From a checkpoint of a small mixture-of-experts model trained on Wikipedia.
Experts: 48 experts in each of 12 layers, 2 picks a token, a shared expert of 128 neurons.
Below are experts of layer 8 (counted from 0) of a mixture-of-experts language model. Rows are named up (a neuron's input weights, with its number), down (a neuron's output weights, with its number) and show model dimensions 0-63. Each number is 128 + 24 x the weight over its row's rms, rounded and kept within 0 to 255. Numbers have three digits each.
Before each expert's rows: "mostly gets" lists some tokens that are sent to it at least half of the time. This comes from a sample of Wikipedia text that the model never trained on.

# expert 18
mostly gets: ".", ").", "ep", "\".", ".\"", " ."
up5:141160123102172124135140151152157132128150150153124138126130111134110130126143123138124114108119141113135134091160127153144158115115168108104127111125143079138099136146166112170128123109139164
down5:145111155091096132114154127123103118112126155130134119143102111153112089073085133122125143139120097093129172151097076068139141126154113129136142126141110137142072124127121122099156111114124170
up6:127175110123175154081132111140104116080106112157142184178143110148119145139179103104098113110110134114110108117101158137128082134122110157169121187155127158141147154146135122141132156115135115
down6:090145165155111163097119096137147115113181161112168153147139131100165117182141159145143117124149089104119139126160167058130106132091136147125150151146081130162148160125152105096108111132165131
up7:143149142098152109128110083133164122135120145132146104127098155139142162120117180086139146112146094109156100152123108136155088149162136132132137127160123078124154109132125131095157142122114121
down7:102139101136112120115163123124170108139116107158137128151159104086133143136115127153114126111154136108115133124117135138131149128123110137144111129106170118112112149081123098183127156151159142
up8:105106123098099151149136159078142161089121130127126147092137183113150117110114139170180130135118131172168146140104107143111112154143118136109154118134096178138122134179125141133108114099158149
down8:101125141133084116114067159162139182143149168119102160134113127084123146106109131164126134120092125133151116071138129166136071098119142104136132092135128135128080150166118191115133130134087144
up9:146166121138144111134116167108138153096118153148132140104107160077210119135134157164125114103142086099164103225146113105165128131159117129121119102157112135141117146150149114159115129123143110
down9:117128172162137166114128104126159126125171122083132114175134146147092139126145077126165122143114121181119114113125158159102121109106144119130119147152146144150181121152149132178173157128111106
up10:172156139140138113159143127183116113119052130095140103109127131138111123114166157084125119160118146153119113110122079138128136110151137144149133119147097148095116109119120124121097126111120145
down10:134163155133104127116160134121110075097111129118141118129142139114129121216146145163118138138126103122094123133093119113147151138104118090107140143129095120104135151148141147122140100174144173
up11:137157104112163122151117127155144133154102099163104139111156128103104102079190135170136103097115103102120132144102118134124115143123160114130110074115144140139129154130183127127082136085116103
down11:121123090139100078128145147087109136122127117088141151130119143115135139123125095119125115114130124120140188097126152158128111141140106147109128147130149148111117081093123115103155122122118123
up12:121121119113136116155144104144141151121083123097124171137125161072123116111125128111120077113115094139190155154124145135117135119087116146144112083087145162105148143125131118143160159122116126
down12:077117113119078114141167089166132121106108109157140123132131101093150154138165137140117094145130129155171115126143161150119107150063133134107122150139130158131086130085162125138123114142107121
up13:180122115098176136076100166125135097135135098155105121146123135101141127121146146145135143153117124103142137177147158131095106165124097121116140117145132178083175095124120147131134118121148102
down13:119088152122141150102155154138163177104143138108103111160106164116161096116121126168127119074135096114145143149110119125109113142152155113093160130153132117178175126153159134135118103096128126
up14:133125106134107102184207140150145168122113120148130154124160148138049112128138124133109146122160166140119163116134114133145123092137103152150116111109147116127094122190137103123140112105142143
down14:146159151133144167125120139143122091118109131165148126109107172126123168114102116147110135104148148136094133157153111144114114128118132128167086152093122102145091110160123152140082197150143087
up15:150136133134126130141130122121166091106124120128107136106113161153135154083170143161091105111142097123125096121126094146144133101153142118088094127148141103133102148143120185167168123122144135
down15:167085101110151140138154122121113155128122137130131093142118085095108116159140132147139109101137124146144131139149149170114115120139088085148142092142136109091137079136134148139122135110093065
up16:125126147125132158122118138144153165117147123126106086087111152114093147148144130175154165125199115131164143118121143117111120135176143151144152118109113127094097155165146174116092097102182117
down16:106098125161118150139124115111140163112103145118163166133163113154107090133163121153096156094120115107121097140110185124145122117118111108112173115153139115134167163156148156117130104151103125
up17:123118103141107102123149107144151117107123148141101129088119145193160130146130090155144161124129120085115151136102116123154102115113167119126112090114150156123098133102128083115131146076116094
down17:148110156145122079157154132112098122110133158100142162105092112113166111119155116148151133120125094135108145135109157148147151154124152158097073147148105179121104156106117116090113137100102135
up18:161144074139102164153132137113116102116135104095151120139145106057099089144205145099098143147122134127107108138130088163132133140164135089130133130105123134138160138135124082151098101153096122
down18:126140131141086140158128113111130135084135123073104104123078126071134110132146170106121167127138186123102122095121142117127087144147115112119172139140138144106118139135135137139155112143102132
up19:088121119096093135132116117103158119103122120148113140089136161131094142176126127137137084156162155151131114102130122145126121143096158107139159125146113091095109162163147120113159134101118097
down19:131104118180118126145132114140119153112181162066097142149136083095136106110104164148143141124128145174128135142113129143092142110083139078123152143162121152109141129125083134048091113111140147

# expert 14
mostly gets: "\n", ".\n\n", ")\n", " =\n\n", "==\n", "\n\n"
up0:117141108128131121101111154136103131168126114099121125129127139146124150120141099132102172107090131100143128156157140132143127149118126137095101087105109090103112122178116164138112086148135134
down0:108136122139103153105103121145127115127104138085149111100087142153147105131127138121137149139157098147125147078140149144153122161182092139124172123152112126109162097111112146105104154080077134
up1:148097114118135175100109106093150147122136094167130141167150162125170144139112110162112096095163141096114144156154142106159174127127121178166121096145126127113118139126127124114146097153162093
down1:117147182144113143125148113116146172099084146087124149142116148159132142127099175130081167157143149204135136114110126178140121084171132100143132115139123149132174156129113109139134143154096135
up2:147133121099103158144141149110121111143112092162076132128179129147112078120111160094158149134165180119095144127157131146138146131110129153148117097073093157117105094130127161149149116122114087
down2:102090109119151126128145151148101175146104125120141161173138128099109134158147144154121133125145116148125182111130174145106131157137140122160134134116131098147141104139123085087145101171105107
up3:134131132153133114118105144128165136127110135107154147117131155107147133137157104122138100131124125130144115137166126132131073176138127117164174095115140142164113138106097099150156182077116136
down3:139137161138154122089127129076107154161120147103100135179190107084110133114144133097094095104137139131118101128128127125093136125103127136126120113145164126146138147142108178138103118129120127
up4:121144163129124130128135121129116159111101154130146167105146120100146115148209134102104175137123122142142110160084066119143103142108112148107173137150162111105165144152103109145106118174141116
down4:144146149104140146095107140138049149122098114119146082139112152100126110091125175174126160147112123102130121147122128143097135139125122105191153123171143140156116105108116122187150112145075108
up5:098175129159125117170131110103081138120133137134152137147084128152136169108130142100078138131115076141104151152128125070147141145099136162105126085128110162122101097121177145164085109142130120
down5:105148142078119114150142126112140119103099127129112083127146134131138120125126147105137089145123101141108116116139140176087157160153123129117131124135130139134132204151130113137121163140138176
up6:138149104135127125097136091099115181104104112135082143106138209116158147138167148103119132140160097131154154181165142140130161125131128150155132109104109141117116070132110124124142146163119128
down6:143112156103126136137156176171148109159163108149068138132112115128127108151129114114154103118154138154122125119117129141110103105101151099122086163099158095128109173152116111134124102117139134
up7:075151146142119127113096115152159110109139109139128143121143162130138133084091132156126121157126100128185085137133106118118160137145130119113108131095127148119126176130170164081116107136150109
down7:051135147136117095115119137120127134126101103153081132143173125079112147143102113166150100114122129124175125109164130118139152193138111089117110120108111100146122157109084139134100131177146102
up8:105121139128147153099115114103114149117152117119134164138109168123091105113133099102130134084143152087179132098138115112099148157165115162140142148115114133146121139166104109078144103106146178
down8:123094126108143126081111140128148120152134165123140125138169148108154117139121176129114144106102133102168133136136171040101144120117128155157093174105138116153113129099148134113137130174099127
up9:185157169119104135124117123135111126151107147138127153127118155090119135132148148133108159161139075155158128157067107112123107134155154103097111129136187110100138076120090108128118183109133121
down9:160140157074104101169142111147170106130123117149127128120119139144144123136127119111170133167124116144094176151143135102122105116079119102144152135169159141136131071105112127157120150148129139
up10:175098118135140122184116132128171119132128121099131111150137133141096130126171136084103115140113102081094090097115117092135112125151125108079145151127170092120129130123140145145144123108175128
down10:139118140135113180141090118146133139137153172133101168145113167095122136106085195158100141149206131125128079125155152124138102130121172094146145128130108118146135127103135083196143153131141125
up11:123154153125172120145129100098088065158173157137100108153139095136130117146119135125143115100128112130130138142129093180143065113142137109121177113118129115085140115162142137155143146103121105
down11:133096145165124152105150142136098137139115093120124110182129179117123139120164113143154147124116097142121133136133169173101098109166094142148161116128075135168112151127097101142146056146144114
up12:111168142111128104126162092154115121118085141147091109136114128154147096117120177098073126136139107158127092106141137109098084107145147116131156131149115153108162134159124110152129081147115089
down12:136096148086150133109131118110159140156089134131133191118129152093153155110131116072128128100106133127153160110121117118148160109140133149118105127098125090153161118114162091190170114081111111
up13:113107130132164152144134119115148120136157090116092188133160124135138138098154127123129171126096133109153108150109115141122100116117094142121075118156101151113095159183103087145119149140140153
down13:126056092162128119113152114166121137162096158081127117104128152111089108143126133167150101118152120129108184142115169127124142151096145141132151134131095137106132127122107123119141060118145126
up14:162128090123093154131157117152127109120143165152147166112083160072121121130153091088144127116114103161112124096152100130145148138108119124155122122100178148130108124104163094066155144133149139
down14:094096164119123110085097075094143077142165180184117101135190117150080104170145138150094140134151130157092120109156101129144121156097126091115137161100109110121135132105107108123134125113148165

# expert 41
mostly gets: " |\n", "|---|---|---|---|\n", "|---|---|---|\n", "|---|---|---|---|---|\n", "|---|---|---|---", "|---|---|---|---|---|---|\n"
up5:132125132111120118129134141121089142139137109176151197174094108159115147141111120083129116139111151122135116154139116133115143171133099149119139137138127140131182119100085139086141123122143167
down5:116106173179150166099115147126122076125126097085112155156126148149104141085130092121124148159118113147150151103161147118112155130163147136142140112175110153160112133119094122155123127122172141
up6:113136144153129134126122107109116131126173109117098138110157112167123112138090146109179108117126128160147150106119117097155093091146141120106152103145186121120151119153128106151127139088187127
down6:146141122114116121110148140101170095114159116116148136118119137147181150099171159161152142095131132186122141177131131103094104091108106128123079096116091145112157113159124179117131112113135123
up7:139155152159135162128148130092096142116110114173107139127125132129164164146140111116089119140160141118126143124153065118114107096135099134135104166133081109089126105139103164157183131151110158
down7:116156128138116125098117152173145159097113154115141114139119128116117131131126101127126146112130139094155113102123162103164142135109137096181154136120171101161082137111144157133096135122096154
up8:156143120168147095125142103150140076122157097120142120105120158112101143124169144136119139134141152127108142084119114125138107132105110117138129120079152109154148127145124105164105129140136127
down8:146120164168130138127148135121084102136133105109155159130142158097189132141117116139173118101125140067143138143149146131115137138123110120084115129151164130120144100154146125166109170092189140
up9:113156120141174141154145174099152122139105102085119131133107166097125106113150085166124155092111089133146116117133156070192149126099152121119119163145139127122126125128111131134147116134133141
down9:093119126155132115148129078160194135129115168117097118133126135106084120092140113114135162135088137151129097129102119141140139119135103109156075154139189106108112181133182091119097132103169171
up10:144153097123117098126143141122147122132173140153134111116113140135144149115149122102098175134150155125112152176100110161172128084079129148114177075123138101133172115147119149130144179105155094
down10:143152138119111158152137135166133159100135109133144132125154132126125115110107129124157098095111135111133133144061122089142144106120174122100100110152094097110134158098154179165133120089136090
up11:111180156130114152134138163121102173107095181145102159146103124142101103097139142092106144154105125179073098154134141099131104142181142144126129139140114141094113138083108166171129138134171100
down11:142127136126136126155111115112100155131127121134178102093091145147086107170143118139098118131107126080152125144133100133173142128102151131160120111135144057128105095134122175141120114166126175
up12:120113143074115096159080115120123114131118150150170106099129190097095100128125095095134116132130115128125138107142104133125107136142170170148140072111109172155138137125145169167097147118144111
down12:144146121137097114143098141115134149104121100184117111124103124119098133157127122133089130084049126115147130120118091130156174150104114109129124174126138120134112113147092150131086093161104141
up13:120159129112121143127105132086072132125105117151113117117121115129124129129140115101122125168133145135087111147127139116138129171117126137160158097106129148117129142173124145099135097080117120
down13:139151170085139123127090106127168168145119175126117088111140102088127114086141103123118144133130123134100098169108140168087116149146138116179138103110173141094113133124144117142139113148138139
up14:106103119120144141072135110078127104133133133152130101109148159151130138104141154185129159113141144176127137124107094098139147151118141143146146097162089100120153189109131175107088123118166140
down14:142139185132136098091116099143132159135130108116137153133117099125185114170131090131105117085137093112131120128082103103131113096143133139128148119165129098127098106124200107130093129119102072
up15:140125153115148165167138119161077145118190119133133161122150149139147107105143101085099122163147161147116164096113139157154121098129116150144103098105102145152137131118068139099134106136121142
down15:131120088109167151106111130135135131096150088114153128103111127130154102150136149094162118194131178119078135125104125134152119117123134136121149132160148119161115128100127166064118111156148093
up16:149155119136130140129077152096113159150168147124172100152097104160130106112119123106129166162132129145107111163151111146167133139122191127161103104149115132163129106131127108145099153125180170
down16:093127107143160131089082143109151103123081135129135148116107126129127078139099144176168132157097110101160117145106123141178112108164145136112080134111127136159130122123129141080110144153117116
up17:122081116139136150114123129135149149122163076106132133171113115135124129098161149148173171141118124167137199149133099130154183112099149091135136136121154146113124100145147110147105150126143126
down17:136159124145151172119132118107124120166111135139121179120199142130143116093113128126082172154127106083139151113152147117110168158102106126149134151126174165137180129132109117170141142138130175
up18:114161129152118151123123111159110135114127109083115119123136153066112116142132138145120149156109086106132151122104101150117141171135099131146109164099132105114136166086108116084145140135155160
down18:109119160126137129104144111123185198145161125099126117084122134138154146102121154150141164101120143170109124151096131162144118140151130114119137106137124119107091099171121127116107105138147114
up19:102129131153130120112107105147107087089120184144151168146119122107134101143129145121091100134133125087144114078114147132125068152137134126150103111130160154148134126096186126187150186156141120
down19:157165133169125142130136127134123151120154158107139108145070148123140131130087132084089130069176174083142153137133154150156121127154127125106128118122140111154146155170108182104095078145123092